Weights of a small mixture-of-experts language model, trained from scratch on English Wikipedia.
Size: width 384, vocabulary 30941, 57.6M parameters.
Below are experts of layer 10 (counted from 0) of a mixture-of-experts language model. Rows are named router (the router's row for the expert), down (a neuron's output weights, with its number) and show model dimensions 0-63. Each number is 50 + 15 x the weight over its row's rms, rounded and kept within 0 to 99.
Before each expert's rows: "comes before" lists some tokens at least twice as common just after its tokens as in all text. This comes from a sample of Wikipedia text that the model never trained on. Tokens count by the router's weight.

# expert 7
comes before: "\n", "\n\n", ")", "==", "===", " =="
router:66 66 35 49 63 43 56 47 40 59 35 82 28 48 65 74 49 87 39 39 35 49 48 64 67 49 55 49 42 49 60 46 77 45 44 52 43 71 30 56 55 45 46 41 56 53 47 65 72 67 60 71 49 47 50 71 45 44 44 42 16 52 19 51
down12:72 60 93 39 68 55 55 62 59 15 43 18 58 66 63 47 24 46 37 54 30 52 50 43 49 53 82 56 57 42 52 68 45 51 27 25 46 55 44 68 31 31 58 49 52 26 41 45 42 58 59 67 69 64 43 81 38 51 51 52 68 51 47 38
down13:46 52 87 40 54 31 26 75 27 28 50 43 58 74 38 76 59 31 38 37 31 28 42 56 60 57 47 42 44 49 65 58 49 11 61 63 76 49 23 60 36 20 25 50 42 49 34 31 70 40 38 57 44 71 48 42 84 43 95 45 52 60 39 50
down14:62 56 42 46 53 55 42 46 28 47 40 45 56 44 72 43 44 36 77 66 44 32 59 56 37 60 69 53 68 25 53 48 62 26 47 75 64 55 61 27 59 67 46 52 40 44 05 55 49 35 50 74 24 49 55 39 73 42 55 71 26 53 61 65
down15:62 43 58 53 49 46 18 45 57 55 51 29 43 64 17 46 57 53 41 56 44 52 36 59 45 44 43 43 43 38 48 28 40 32 60 66 43 67 52 37 61 64 42 50 37 46 47 31 58 58 52 15 55 57 74 66 50 66 62 38 46 60 42 68
down16:42 36 20 31 34 50 46 62 55 46 48 46 56 35 44 51 40 60 73 45 75 36 50 32 35 55 81 39 70 41 44 61 46 46 69 55 21 56 56 54 51 44 29 64 25 55 37 45 27 59 42 67 49 54 37 44 43 52 07 38 35 48 27 26
down17:47 47 43 55 48 43 76 61 15 81 41 68 76 52 44 59 58 85 66 37 31 72 29 65 53 50 55 41 31 59 43 77 62 62 57 53 28 60 50 37 58 54 64 21 73 55 43 56 81 41 28 60 50 66 46 21 42 87 74 48 44 27 43 48
down18:25 49 31 55 24 63 78 52 57 67 59 65 45 50 60 88 46 33 74 61 56 52 49 64 46 68 37 55 65 55 54 59 71 66 38 61 51 36 66 38 63 49 70 47 38 37 52 39 57 37 17 61 36 43 50 59 32 25 57 39 24 68 58 37
down19:53 71 68 61 87 42 53 39 41 19 28 65 55 34 48 30 34 54 71 33 44 64 50 41 68 56 42 49 46 49 42 11 62 66 61 38 48 48 69 35 66 47 27 55 72 42 42 48 64 72 53 94 59 87 62 44 66 49 57 48 58 50 29 61
down20:32 38 45 63 59 47 27 63 70 64 49 45 32 84 44 35 44 18 54 41 57 57 54 58 79 66 44 24 42 35 40 72 61 49 55 49 99 52 71 41 54 64 38 38 47 65 43 31 31 44 31 58 40 60 57 42 36 45 67 28 98 60 45 48
down21:23 55 33 58 42 67 59 64 55 61 63 58 40 45 10 54 35 58 21 58 60 45 46 44 56 44 28 36 55 50 49 60 34 65 48 46 58 42 53 51 85 67 72 58 43 83 48 22 50 40 37 42 48 39 59 71 44 44 50 56 56 61 49 27
down22:55 58 59 33 59 49 62 64 56 32 71 49 60 46 66 55 33 62 32 58 46 54 59 52 47 35 74 63 48 58 55 83 86 37 74 54 52 60 36 55 73 37 52 52 30 77 44 40 43 71 47 46 48 53 60 62 41 43 29 31 30 45 56 54
down23:35 31 76 67 17 54 15 69 79 50 35 71 44 64 59 58 38 37 60 42 72 38 35 48 75 43 58 57 57 29 46 27 54 60 45 76 34 57 43 33 46 54 40 46 60 48 31 64 63 74 70 74 29 46 56 64 50 54 52 28 50 44 57 56
down24:32 51 41 58 62 62 59 51 41 59 74 32 54 34 15 23 32 43 50 77 22 34 32 50 43 39 29 02 45 69 54 44 39 52 22 50 35 79 32 39 55 45 66 50 80 41 57 42 65 77 21 65 68 52 48 31 73 31 13 32 63 65 48 29
down25:45 20 91 50 24 63 63 58 48 41 21 77 70 50 61 66 54 44 36 66 81 57 50 29 50 37 35 21 56 51 40 45 66 39 52 30 32 65 51 42 47 62 56 42 40 69 59 55 44 44 57 86 51 42 61 41 70 47 38 43 46 36 85 59
down26:35 57 53 44 38 51 63 29 66 39 28 26 48 61 35 72 55 66 54 60 53 26 71 64 35 43 29 59 46 51 52 58 70 35 63 61 71 79 76 50 66 44 34 46 76 09 55 39 43 44 60 66 58 57 58 29 28 36 53 55 26 38 57 28
down27:43 66 64 41 72 49 40 58 24 61 38 40 35 23 33 40 34 13 58 39 78 43 40 61 51 63 36 73 61 33 70 42 50 71 52 67 22 35 58 62 42 41 51 28 58 35 69 36 49 81 79 41 51 35 50 54 26 51 68 38 32 74 41 41
down28:60 52 56 39 37 73 62 43 61 68 40 58 26 61 73 50 58 56 48 71 40 55 56 34 56 69 34 57 52 41 57 37 58 63 37 53 42 41 50 16 58 42 35 43 82 32 43 40 41 48 31 36 34 57 37 29 67 86 64 39 54 55 86 57
down29:28 56 30 63 42 50 46 30 45 63 91 52 66 45 47 47 19 27 38 55 60 42 21 59 69 60 39 36 62 65 26 56 23 63 52 85 60 39 67 50 39 53 19 69 66 56 34 33 55 41 59 46 51 33 58 52 58 69 57 31 43 39 54 18
down30:78 71 42 58 87 42 48 46 28 90 74 45 46 67 46 35 60 58 52 56 26 47 35 45 35 56 58 25 56 66 47 59 54 28 29 54 45 61 37 39 30 61 29 45 47 36 56 57 27 32 52 81 42 52 33 71 28 32 50 77 45 57 49 49
down31:54 25 56 41 49 57 57 63 60 40 48 60 63 50 45 61 35 60 65 59 58 44 99 66 45 31 57 56 30 24 38 29 43 42 62 31 35 43 47 53 35 59 48 46 31 35 55 36 16 34 61 49 41 64 27 53 34 40 81 26 41 33 48 29
down32:36 48 35 51 20 41 61 62 71 61 71 68 53 72 71 78 38 53 12 53 31 55 34 37 55 60 29 44 30 41 28 54 43 38 38 73 55 52 45 58 65 48 68 38 45 63 57 48 51 39 39 19 43 42 70 63 58 71 44 40 80 40 38 44
down33:22 46 38 69 53 69 49 44 32 64 18 75 54 64 61 26 61 29 75 56 47 52 38 29 54 74 23 48 52 52 42 67 72 35 50 58 51 34 45 30 28 44 22 28 39 19 20 28 21 38 50 29 46 48 80 73 55 32 64 54 27 37 58 68
down34:43 55 58 74 41 28 57 32 40 42 60 67 75 36 49 34 52 49 47 41 73 47 59 58 70 51 59 50 49 44 50 31 53 54 46 42 56 48 52 46 27 47 50 25 29 38 35 56 34 62 53 93 44 56 12 43 36 34 58 19 39 65 65 24
down35:57 41 45 79 64 56 77 57 21 36 66 56 58 50 52 48 62 22 80 50 65 55 38 40 23 37 25 62 60 22 41 44 67 62 48 42 48 66 34 55 52 58 60 37 49 23 63 76 45 72 55 51 77 24 41 67 35 63 55 43 41 55 50 37
down36:61 46 47 82 40 47 37 55 73 50 29 61 53 65 32 42 52 48 53 40 57 46 64 45 51 37 59 33 83 60 48 47 50 41 59 63 51 31 54 57 48 50 61 61 47 55 30 48 37 51 35 65 57 51 27 48 35 45 10 69 64 69 59 58
down37:41 63 43 44 28 22 56 31 37 60 60 55 37 49 41 62 39 46 56 52 50 72 46 36 48 68 55 27 83 38 23 56 63 38 57 31 66 38 43 58 57 34 58 42 81 68 44 34 43 20 72 50 42 53 23 44 45 41 61 86 56 51 38 60

# expert 10
comes before: "1", "2", "0", "3", "4", "6"
router:22 33 17 76 33 39 59 51 50 63 37 64 84 62 28 55 46 31 57 60 49 63 72 72 53 44 22 51 51 30 40 36 40 38 22 45 37 47 27 39 72 66 48 65 68 46 57 63 39 64 33 46 34 57 53 42 59 24 33 54 48 56 54 55
down12:53 79 48 54 36 41 44 44 35 40 57 47 63 24 81 57 45 26 68 46 41 34 71 35 49 53 79 55 64 48 73 70 31 61 31 29 12 44 55 47 51 75 40 40 63 44 64 49 56 42 54 30 56 33 43 20 40 47 00 49 29 49 25 41
down13:70 21 46 38 32 32 38 65 07 63 50 35 68 43 46 50 25 32 47 68 48 36 32 59 59 35 54 88 52 42 47 42 63 31 39 33 66 42 64 54 62 51 59 35 24 48 35 19 24 74 63 63 62 54 53 50 31 71 64 46 32 48 34 45
down14:43 39 64 52 40 43 52 73 26 33 50 87 70 68 57 48 73 28 24 40 50 26 32 54 51 41 64 40 80 74 86 61 59 50 42 13 38 60 44 47 55 58 24 75 20 68 45 56 40 38 37 48 55 52 60 45 54 54 48 42 55 59 43 47
down15:42 43 54 55 55 64 71 70 73 72 56 33 35 71 46 64 56 37 66 60 46 30 41 46 31 45 42 51 43 65 61 45 52 55 57 37 42 51 41 46 49 78 54 39 46 48 61 37 65 34 34 48 97 74 47 53 57 66 31 51 61 81 62 33
down16:63 22 34 42 69 66 48 48 60 63 28 56 51 59 43 42 74 52 35 36 43 20 46 50 39 50 54 55 16 39 40 80 59 23 62 70 31 53 54 53 52 53 82 50 78 45 82 51 54 56 71 66 67 63 40 40 62 72 49 74 56 49 24 52
down17:53 31 40 36 56 62 45 58 25 49 65 62 53 64 46 61 75 85 18 59 72 66 36 45 55 34 57 74 33 50 41 45 47 59 53 30 47 55 31 57 49 67 57 81 43 65 55 51 66 58 54 25 39 60 41 52 43 57 70 50 61 41 45 61
down18:49 46 15 67 46 35 59 38 66 55 72 29 79 39 46 57 45 51 36 86 67 76 46 65 28 44 36 28 53 49 46 66 62 48 66 51 29 63 69 56 62 42 73 69 33 38 56 36 61 42 73 69 55 53 40 44 56 54 65 61 51 60 35 53
down19:67 49 50 29 45 78 59 52 52 69 30 54 20 74 01 47 70 18 38 64 48 34 42 38 45 50 32 61 36 52 69 51 44 66 55 35 60 50 38 32 43 54 21 49 52 46 65 45 43 68 69 50 51 33 47 61 55 48 64 59 56 54 51 61
down20:55 38 59 49 78 39 51 52 38 54 56 42 46 60 68 18 39 59 64 48 43 64 70 52 48 44 56 41 62 46 57 58 58 52 34 30 70 45 72 59 47 37 60 23 67 65 45 48 43 42 28 35 36 59 51 54 43 43 56 51 52 40 47 42
down21:59 41 56 45 61 60 25 24 47 69 28 36 38 66 79 44 51 34 46 60 25 59 46 40 24 43 33 57 55 45 49 30 42 62 49 50 62 69 67 56 60 67 43 45 64 50 81 34 51 63 58 33 37 58 57 00 76 47 45 13 37 58 30 56
down22:60 54 56 55 71 82 40 48 28 45 38 43 56 49 53 57 24 29 56 41 60 55 59 53 37 55 60 87 44 56 44 26 26 44 39 30 55 31 44 54 33 56 65 50 55 69 55 59 58 34 53 53 62 34 61 59 41 47 41 70 39 56 66 48
down23:39 53 48 58 13 61 40 64 45 54 67 38 37 66 49 33 50 36 47 34 84 27 75 44 27 51 46 41 46 30 48 39 52 53 48 50 35 67 55 46 54 50 17 43 25 65 44 54 73 53 61 64 44 65 45 73 31 37 70 46 31 67 47 54
down24:40 54 32 49 49 42 66 66 29 59 54 34 51 59 51 68 39 57 42 56 51 57 60 43 58 65 76 64 68 28 57 22 34 43 89 41 61 69 44 81 44 34 50 55 34 30 28 41 31 26 51 38 78 51 36 63 45 60 45 34 27 18 64 57
down25:39 49 50 55 60 81 58 62 47 48 51 53 18 59 54 45 12 29 45 71 77 65 46 43 52 56 61 51 70 51 62 43 40 61 80 83 56 76 33 72 48 28 76 36 57 29 57 20 76 43 21 72 51 27 52 51 57 25 59 43 40 54 42 42
down26:44 14 53 55 47 42 27 58 84 21 51 41 49 21 43 49 43 52 65 66 42 38 23 16 46 52 62 67 66 42 46 44 42 29 34 59 44 30 32 59 46 40 56 75 68 35 52 67 46 43 29 52 44 44 48 50 62 71 72 44 56 44 48 44
down27:62 41 43 42 63 23 29 46 36 41 46 40 67 60 22 59 21 38 34 66 61 42 65 29 49 74 48 25 27 63 45 70 40 40 51 47 46 53 77 20 55 69 51 36 26 38 48 62 64 47 59 53 57 44 64 47 53 41 59 48 30 17 20 83
down28:69 43 59 24 60 53 66 29 43 47 68 62 44 27 42 50 68 26 53 64 41 43 49 59 59 45 45 49 51 14 62 42 45 29 58 40 64 32 44 42 75 47 43 68 65 60 53 63 58 59 62 52 59 46 60 45 52 45 48 49 25 37 71 52
down29:31 61 48 22 62 26 47 76 51 57 48 37 64 65 45 36 72 61 41 48 37 53 30 48 54 41 40 53 51 81 33 43 35 59 42 61 63 61 36 49 33 55 37 42 75 55 72 50 60 61 73 62 23 63 55 46 49 29 45 21 48 57 17 50
down30:49 41 58 35 58 45 68 53 60 47 70 53 51 33 43 69 49 66 55 60 58 60 27 45 25 61 56 66 63 27 65 57 32 31 68 56 68 48 43 67 24 40 69 40 34 51 31 49 69 49 59 36 60 58 38 71 37 52 59 48 68 26 53 42
down31:46 57 43 38 61 37 52 39 43 52 49 45 33 54 65 51 73 60 32 64 76 69 49 32 48 54 67 34 58 62 55 62 66 54 65 51 65 57 44 30 62 38 11 17 68 17 60 61 43 66 34 35 54 41 34 50 54 79 53 63 38 61 59 47
down32:42 74 56 32 42 20 54 73 61 40 52 47 64 56 37 74 16 52 71 53 40 44 40 58 52 65 65 41 32 40 41 66 38 55 23 36 27 48 43 35 59 37 60 75 49 44 40 37 51 32 51 27 52 52 48 41 52 56 34 51 48 53 53 14
down33:40 50 48 45 68 61 56 59 19 50 54 62 40 43 26 23 45 29 46 42 49 50 57 52 33 45 25 50 43 63 65 35 65 64 38 19 49 77 38 54 43 47 45 79 44 64 22 69 50 24 40 26 58 53 31 65 70 46 64 58 47 53 51 63
down34:36 48 56 44 45 46 74 68 67 62 56 40 51 38 49 28 27 28 29 45 52 47 52 56 67 55 44 44 60 59 43 59 15 56 71 52 71 43 49 43 52 65 47 27 37 40 27 77 25 62 45 62 50 72 40 63 70 60 50 54 48 45 47 67
down35:35 61 44 23 42 65 49 53 40 27 34 56 57 47 38 58 39 39 64 47 31 45 67 67 32 24 43 55 64 30 64 67 50 36 62 57 47 38 57 63 37 56 22 57 28 43 47 42 46 45 37 58 49 45 62 38 20 42 36 55 35 64 49 65
down36:53 34 41 38 59 81 67 37 28 48 49 58 63 35 78 53 55 49 48 64 52 42 75 18 58 32 44 57 47 52 67 44 18 65 49 53 49 58 26 53 90 35 48 54 40 60 42 46 51 54 42 67 40 76 67 36 30 46 52 58 62 63 61 41
down37:33 53 35 76 47 54 55 50 48 17 58 53 66 33 62 59 63 76 44 46 60 37 42 81 69 47 67 24 62 76 45 57 32 49 56 65 31 61 42 55 56 99 56 64 86 35 47 53 24 52 47 40 63 57 61 25 60 38 58 34 50 64 54 69

# expert 3
comes before: " | ", ".", "–", " |", ",", ", "
router:45 59 53 66 53 68 47 69 69 42 16 20 29 24 41 65 53 64 49 48 65 37 63 53 63 54 51 58 54 78 45 64 56 52 58 37 56 69 48 42 34 45 60 38 63 29 65 43 35 67 34 36 65 67 55 61 49 60 53 29 74 30 65 68
down0:29 43 59 29 73 41 39 23 48 58 62 49 68 49 60 54 10 76 39 63 64 53 27 56 58 62 35 55 56 46 30 65 58 41 65 27 65 34 48 44 51 58 65 28 68 42 44 83 59 38 32 66 69 41 55 11 70 66 63 04 48 38 31 57
down1:59 64 38 44 81 40 52 36 29 60 77 41 51 50 40 66 45 71 55 57 70 42 53 48 30 64 29 20 61 47 73 57 63 60 65 40 51 28 57 35 80 18 31 55 23 48 45 62 31 47 46 90 48 48 40 53 53 41 48 43 65 51 65 44
down2:34 58 37 53 66 43 40 37 68 48 41 38 26 58 62 22 44 41 41 60 63 69 48 59 74 43 54 50 46 79 53 13 53 26 44 62 62 36 30 14 23 70 31 67 71 36 59 27 61 69 61 53 64 48 62 16 42 60 13 41 30 64 40 35
down3:51 55 53 41 39 39 35 21 55 47 44 50 51 49 62 56 48 44 41 67 56 43 68 32 36 67 32 56 61 52 20 53 55 36 60 70 63 54 33 57 68 39 83 40 62 62 41 49 66 25 50 60 45 28 57 31 69 38 62 71 59 50 49 73
down4:56 55 36 42 45 47 29 35 38 63 22 46 50 56 36 50 70 36 31 74 55 51 44 62 53 81 58 61 58 47 32 67 32 45 47 28 46 40 45 33 18 63 61 49 41 53 41 33 59 53 50 47 39 39 51 43 55 29 32 29 62 59 42 46
down5:39 49 64 42 50 60 31 50 53 39 54 26 70 20 84 46 30 56 39 34 52 46 10 63 48 42 60 36 57 36 40 49 36 42 41 48 51 42 36 65 24 54 50 50 76 24 66 27 51 28 53 28 38 61 78 39 48 72 47 48 62 28 34 37
down6:49 50 61 63 48 57 58 64 57 40 53 41 61 56 69 60 38 54 69 35 73 38 43 09 47 35 60 71 38 55 64 74 57 43 29 29 71 51 41 61 49 18 40 40 38 40 37 76 48 35 43 38 56 39 47 34 41 42 53 61 57 42 39 56
down7:51 56 54 40 55 62 56 83 50 37 54 29 59 76 41 64 65 52 43 38 47 43 57 51 76 35 67 54 58 84 34 51 63 37 36 34 49 56 45 70 58 69 45 16 53 45 49 43 64 42 81 83 43 61 61 58 56 52 55 66 52 27 39 33
down8:74 51 41 42 45 80 45 45 62 52 45 61 52 58 58 33 50 47 30 49 56 43 50 44 38 76 44 44 65 64 58 75 68 17 37 46 58 75 77 64 67 50 70 76 31 54 45 44 39 66 55 74 45 43 50 59 58 38 37 53 42 51 49 45
down9:79 62 60 57 32 45 57 45 35 66 53 56 73 44 60 37 48 25 65 55 51 34 51 46 48 55 18 65 33 65 52 62 49 57 35 44 68 28 62 52 49 54 45 40 51 51 56 59 71 39 42 49 42 55 52 49 58 49 45 42 71 55 29 42
down10:71 59 39 28 23 53 67 36 22 34 45 60 67 43 15 73 69 52 52 59 52 65 49 60 29 39 29 45 62 61 57 57 45 46 62 63 57 90 45 50 49 52 45 67 50 50 74 69 60 43 36 37 47 68 46 77 40 60 85 74 80 43 48 34
down11:64 33 55 27 15 53 30 39 64 22 40 32 70 57 42 28 54 55 55 53 51 60 73 39 29 56 24 48 45 41 54 25 46 34 35 54 50 33 34 60 04 17 62 67 63 41 52 43 45 55 34 45 40 39 50 75 49 48 06 52 33 46 48 51
down12:57 58 48 51 48 48 51 88 27 34 91 41 51 33 72 37 38 39 74 49 34 38 76 69 43 43 40 47 33 42 48 40 41 59 68 30 63 51 31 60 69 20 55 56 07 69 53 82 68 82 39 37 23 61 44 49 46 29 68 58 26 35 56 47
down13:32 75 19 38 58 55 45 19 58 46 57 17 43 45 36 36 44 47 31 49 40 68 65 40 63 45 31 68 61 51 48 43 42 65 46 63 48 53 51 60 54 42 37 59 78 39 04 29 49 53 72 38 50 51 50 48 70 45 75 53 73 26 35 58
down14:69 46 46 54 47 64 37 51 54 32 55 40 56 65 60 50 43 32 61 54 47 39 63 29 11 80 55 42 42 07 68 34 52 49 48 39 53 52 49 53 52 81 53 56 69 44 54 58 65 63 55 45 58 68 59 53 58 53 46 43 46 51 54 33
down15:62 54 45 48 57 65 58 60 60 71 20 59 42 55 41 70 84 55 36 57 91 67 30 23 56 50 52 59 42 38 63 68 61 47 52 64 54 53 52 49 75 32 47 53 33 44 53 22 63 66 43 52 46 53 53 34 51 51 44 29 20 45 64 29
down16:68 57 59 66 71 49 63 41 53 44 61 67 64 66 41 56 38 72 48 76 51 54 54 70 63 49 73 62 28 26 51 56 64 39 64 66 61 50 76 23 69 41 50 61 57 41 59 56 58 36 35 42 46 30 55 53 70 43 52 56 40 80 42 45
down17:54 54 54 58 36 42 59 16 34 55 63 37 23 58 38 48 72 48 34 31 29 49 41 48 53 41 53 42 37 32 52 68 56 55 44 52 57 56 28 70 43 77 49 61 95 34 47 48 74 52 36 42 43 38 48 54 57 29 77 45 59 70 66 48
down18:55 69 27 73 68 43 32 64 69 62 47 51 42 38 56 17 50 63 81 53 61 41 62 40 58 52 59 50 51 63 29 44 39 42 65 40 51 51 47 48 39 49 65 53 62 50 62 30 64 84 31 61 60 55 45 35 62 33 78 43 49 37 62 49
down19:51 46 55 61 81 50 55 17 40 58 51 42 72 49 19 58 61 48 40 38 83 66 61 34 43 32 43 67 46 63 40 33 43 29 34 59 53 75 58 45 44 11 41 48 18 58 25 43 37 46 53 54 49 74 62 32 52 54 51 37 27 49 51 59
down20:58 69 53 46 72 74 42 71 50 26 50 86 53 66 27 70 45 56 41 72 79 60 67 18 50 42 46 71 51 66 49 31 49 57 49 65 67 51 32 62 63 40 43 62 40 37 48 73 53 62 63 24 62 44 27 90 68 88 80 46 49 53 49 54
down21:53 24 63 23 16 57 47 34 47 29 59 39 37 56 45 47 35 44 44 52 52 40 75 50 49 50 42 48 44 43 37 54 29 46 52 45 56 44 40 61 36 63 46 55 35 36 39 36 53 84 50 65 33 46 40 52 40 64 53 50 50 45 67 59
down22:62 51 49 69 78 25 45 49 56 65 54 51 44 50 33 68 47 53 25 33 34 62 84 50 44 66 36 39 36 52 59 47 25 53 47 52 48 33 61 42 57 33 38 18 61 54 66 37 69 63 59 52 49 32 61 50 54 51 49 27 62 42 66 49
down23:49 47 29 51 44 70 46 57 68 32 29 66 52 42 36 22 34 56 45 64 29 34 48 46 46 41 38 38 43 39 52 57 57 31 80 52 51 44 56 35 25 39 35 31 19 52 57 47 52 41 62 55 51 74 51 56 46 37 58 54 31 59 55 16
down24:36 73 43 57 41 43 29 43 42 47 55 26 58 61 41 39 46 75 49 77 45 72 53 37 55 23 38 53 67 58 84 73 37 60 57 59 45 66 22 27 36 58 49 35 67 57 52 41 77 43 34 63 64 77 38 50 30 66 66 67 54 68 37 25
down25:52 38 53 23 57 65 44 50 33 44 46 64 62 47 69 63 63 34 71 36 65 61 35 35 81 68 42 52 40 39 71 44 76 47 66 66 43 38 45 35 66 38 67 59 27 52 56 45 49 69 42 37 52 64 38 50 68 67 71 57 50 46 58 60

# expert 15
comes before: "\n", "\n\n", "The", "-", "| ", "|"
router:68 47 62 29 32 64 49 12 46 48 61 76 66 60 58 33 17 52 75 68 69 63 18 68 70 48 67 52 66 45 33 45 46 52 57 61 60 54 62 34 52 43 49 43 40 49 32 43 36 73 36 26 66 62 29 44 39 52 39 67 62 61 43 61
down0:34 52 31 26 36 59 51 49 29 40 42 60 20 61 70 15 15 36 46 46 46 61 67 31 52 57 53 60 41 25 86 13 41 28 55 33 43 62 43 43 65 26 40 42 77 60 60 74 62 74 58 28 24 48 32 65 76 59 35 48 40 47 27 44
down1:54 54 75 63 42 48 37 56 48 43 28 26 62 31 67 86 52 41 21 54 33 39 56 58 44 56 81 47 42 72 44 56 67 40 47 27 49 64 63 37 39 81 43 60 50 34 43 72 61 56 40 45 77 69 24 32 35 46 80 33 56 47 36 55
down2:42 74 45 80 39 64 26 33 19 35 57 40 38 67 71 57 29 65 45 48 50 51 37 74 53 58 31 54 55 41 59 52 56 45 69 37 23 43 31 49 74 63 19 72 78 71 70 12 41 26 58 37 19 60 42 42 44 43 33 32 54 54 64 67
down3:43 20 48 27 40 51 54 20 60 48 56 66 62 53 44 60 57 49 60 58 53 44 26 44 19 64 40 64 71 33 42 77 60 39 39 40 72 58 62 30 59 47 25 60 80 34 30 72 44 45 63 52 50 54 41 44 51 41 34 52 58 31 26 59
down4:55 54 78 16 75 47 37 63 45 53 68 62 40 38 53 44 41 59 30 53 22 20 60 60 30 33 39 36 60 35 50 59 47 30 50 21 38 54 61 36 65 42 65 47 78 41 58 39 25 32 55 47 71 12 68 17 33 32 64 43 80 49 85 66
down5:37 53 42 59 63 77 22 60 43 68 67 56 63 59 40 36 39 61 63 62 26 54 38 29 64 43 46 50 68 39 66 50 53 47 44 69 46 48 60 32 70 64 76 72 39 35 44 15 44 22 37 47 65 48 52 35 41 61 57 63 47 31 49 58
down6:62 54 24 58 29 74 70 16 51 51 43 49 28 53 57 55 55 57 64 40 62 49 43 46 66 40 63 30 47 00 48 30 60 26 55 81 45 36 47 34 52 66 33 44 47 51 45 58 45 34 49 26 42 46 72 42 71 43 00 29 34 44 46 59
down7:55 48 58 35 51 56 58 47 46 31 53 25 30 48 42 72 38 52 49 48 44 41 81 42 69 59 69 53 43 59 43 29 40 33 80 75 44 26 48 36 51 24 23 41 62 20 37 59 49 17 48 48 73 46 46 42 53 45 54 71 54 32 51 63
down8:57 36 45 15 64 28 36 54 64 57 50 61 32 55 51 56 53 60 28 55 56 36 56 74 46 49 23 58 35 55 67 66 66 38 35 43 50 61 32 75 47 45 48 47 57 53 41 53 36 84 65 43 31 46 37 40 39 58 34 40 43 75 44 67
down9:43 45 57 41 44 47 60 39 38 59 25 27 56 34 77 39 52 64 50 58 40 58 19 44 36 56 49 71 46 28 54 47 69 53 43 45 63 37 61 53 49 86 46 41 26 45 60 41 40 49 16 43 19 38 42 35 35 58 26 45 69 17 42 72
down10:52 77 46 59 57 56 66 57 40 74 48 54 75 50 35 51 46 54 37 48 38 62 41 66 39 38 68 41 31 42 52 73 28 45 56 54 48 43 48 76 49 34 40 74 61 54 29 67 44 40 40 59 58 56 43 36 42 37 23 68 59 45 61 43
down11:71 43 59 60 62 57 71 62 92 50 56 44 43 50 64 23 72 31 49 31 46 53 70 50 25 55 40 33 43 44 62 35 62 38 56 54 33 54 68 33 00 56 37 39 26 52 25 85 71 49 49 10 51 39 36 34 62 38 34 39 23 24 51 57
down12:51 60 61 53 46 46 64 26 33 40 61 41 46 82 57 75 48 45 67 16 46 74 38 82 37 67 76 88 42 44 55 39 38 57 67 39 58 62 39 62 60 35 22 16 33 36 39 48 57 47 25 41 62 36 60 73 62 35 99 34 72 71 47 48
down13:32 52 51 32 58 52 08 56 42 72 43 43 58 62 49 57 57 56 72 50 64 45 51 45 65 39 18 24 10 70 47 15 43 57 57 60 41 56 62 46 71 33 39 48 62 64 49 31 48 74 41 46 65 54 25 40 45 38 76 53 32 54 47 38
down14:27 41 65 52 57 58 36 40 61 52 22 35 52 52 40 43 56 32 30 86 22 34 73 67 57 55 56 05 65 41 38 69 51 70 61 34 55 49 45 23 29 31 52 44 62 36 29 27 52 54 22 99 60 72 77 61 38 49 59 49 52 51 39 27
down15:63 31 28 60 70 62 50 48 64 66 60 86 51 42 52 60 37 39 45 24 50 54 77 56 40 70 34 71 52 27 64 42 57 81 37 41 61 58 60 33 60 90 57 40 66 64 66 46 12 41 59 59 33 40 65 42 71 26 60 40 58 81 66 34
down16:36 21 67 75 72 52 63 70 77 60 38 51 43 29 66 63 47 21 47 51 44 59 48 64 42 70 72 36 59 46 52 68 78 56 46 51 38 55 40 39 79 59 41 47 64 40 32 59 66 73 65 37 26 59 47 64 53 63 65 60 31 41 76 43
down17:39 40 67 57 89 26 55 51 40 68 57 57 74 72 50 36 67 21 16 77 67 34 33 56 43 27 47 63 30 77 59 62 45 65 65 65 41 45 30 28 46 55 73 30 48 72 66 55 66 63 30 53 50 42 46 64 61 49 41 34 38 59 47 73
down18:42 70 49 50 45 46 27 35 46 55 52 57 61 61 37 54 55 66 55 50 66 59 65 51 49 85 30 32 29 46 57 37 69 49 63 39 80 40 88 44 47 60 54 54 45 62 69 72 70 51 58 57 58 31 57 39 79 76 41 67 29 32 31 32
down19:68 36 79 68 44 52 78 50 57 60 52 56 50 57 63 49 58 42 37 69 34 50 53 37 34 36 48 20 70 68 57 41 47 40 32 63 38 22 48 61 37 39 38 61 76 65 59 48 39 30 54 63 73 68 15 28 41 66 61 43 43 58 28 45
down20:51 78 47 51 61 34 50 69 28 48 68 42 45 51 50 45 77 39 68 57 40 49 37 28 51 57 49 36 66 25 69 45 12 40 73 27 50 73 75 59 53 61 48 29 66 23 53 67 15 49 53 52 35 43 46 36 32 38 49 47 22 43 52 79
down21:32 56 58 49 39 68 30 46 67 53 58 42 62 64 31 45 31 45 49 50 61 36 26 44 33 43 53 41 37 44 47 61 69 75 37 45 41 19 59 21 32 37 49 60 52 53 58 53 60 45 56 45 17 56 62 55 50 76 56 70 37 43 64 63
down22:60 40 27 35 35 71 76 20 41 64 35 39 20 33 43 77 42 68 41 51 49 48 25 49 70 63 46 49 54 41 60 77 50 52 15 46 57 53 54 16 47 44 75 40 84 53 74 49 36 43 47 45 46 57 07 75 59 67 65 23 50 16 58 56
down23:34 83 38 62 46 46 61 54 24 57 25 69 36 28 55 78 42 66 25 48 46 60 83 57 42 59 66 22 47 15 76 34 57 46 52 37 43 57 38 45 68 81 69 52 15 58 47 44 55 44 64 43 48 38 54 50 42 69 22 46 64 35 71 38
down24:50 39 39 46 57 24 47 25 45 61 59 56 41 37 59 43 36 66 49 75 60 48 54 58 28 58 38 36 31 20 67 34 52 62 41 46 51 73 48 35 42 27 23 38 71 51 45 74 80 69 20 53 51 63 31 58 75 59 36 62 50 51 57 23
down25:13 36 39 34 47 36 45 43 18 26 52 62 75 44 53 70 52 46 75 57 39 32 32 46 27 36 79 53 22 46 77 39 58 51 39 46 30 46 24 20 78 50 52 45 31 47 45 46 35 47 37 56 65 66 29 57 47 63 89 56 28 28 56 71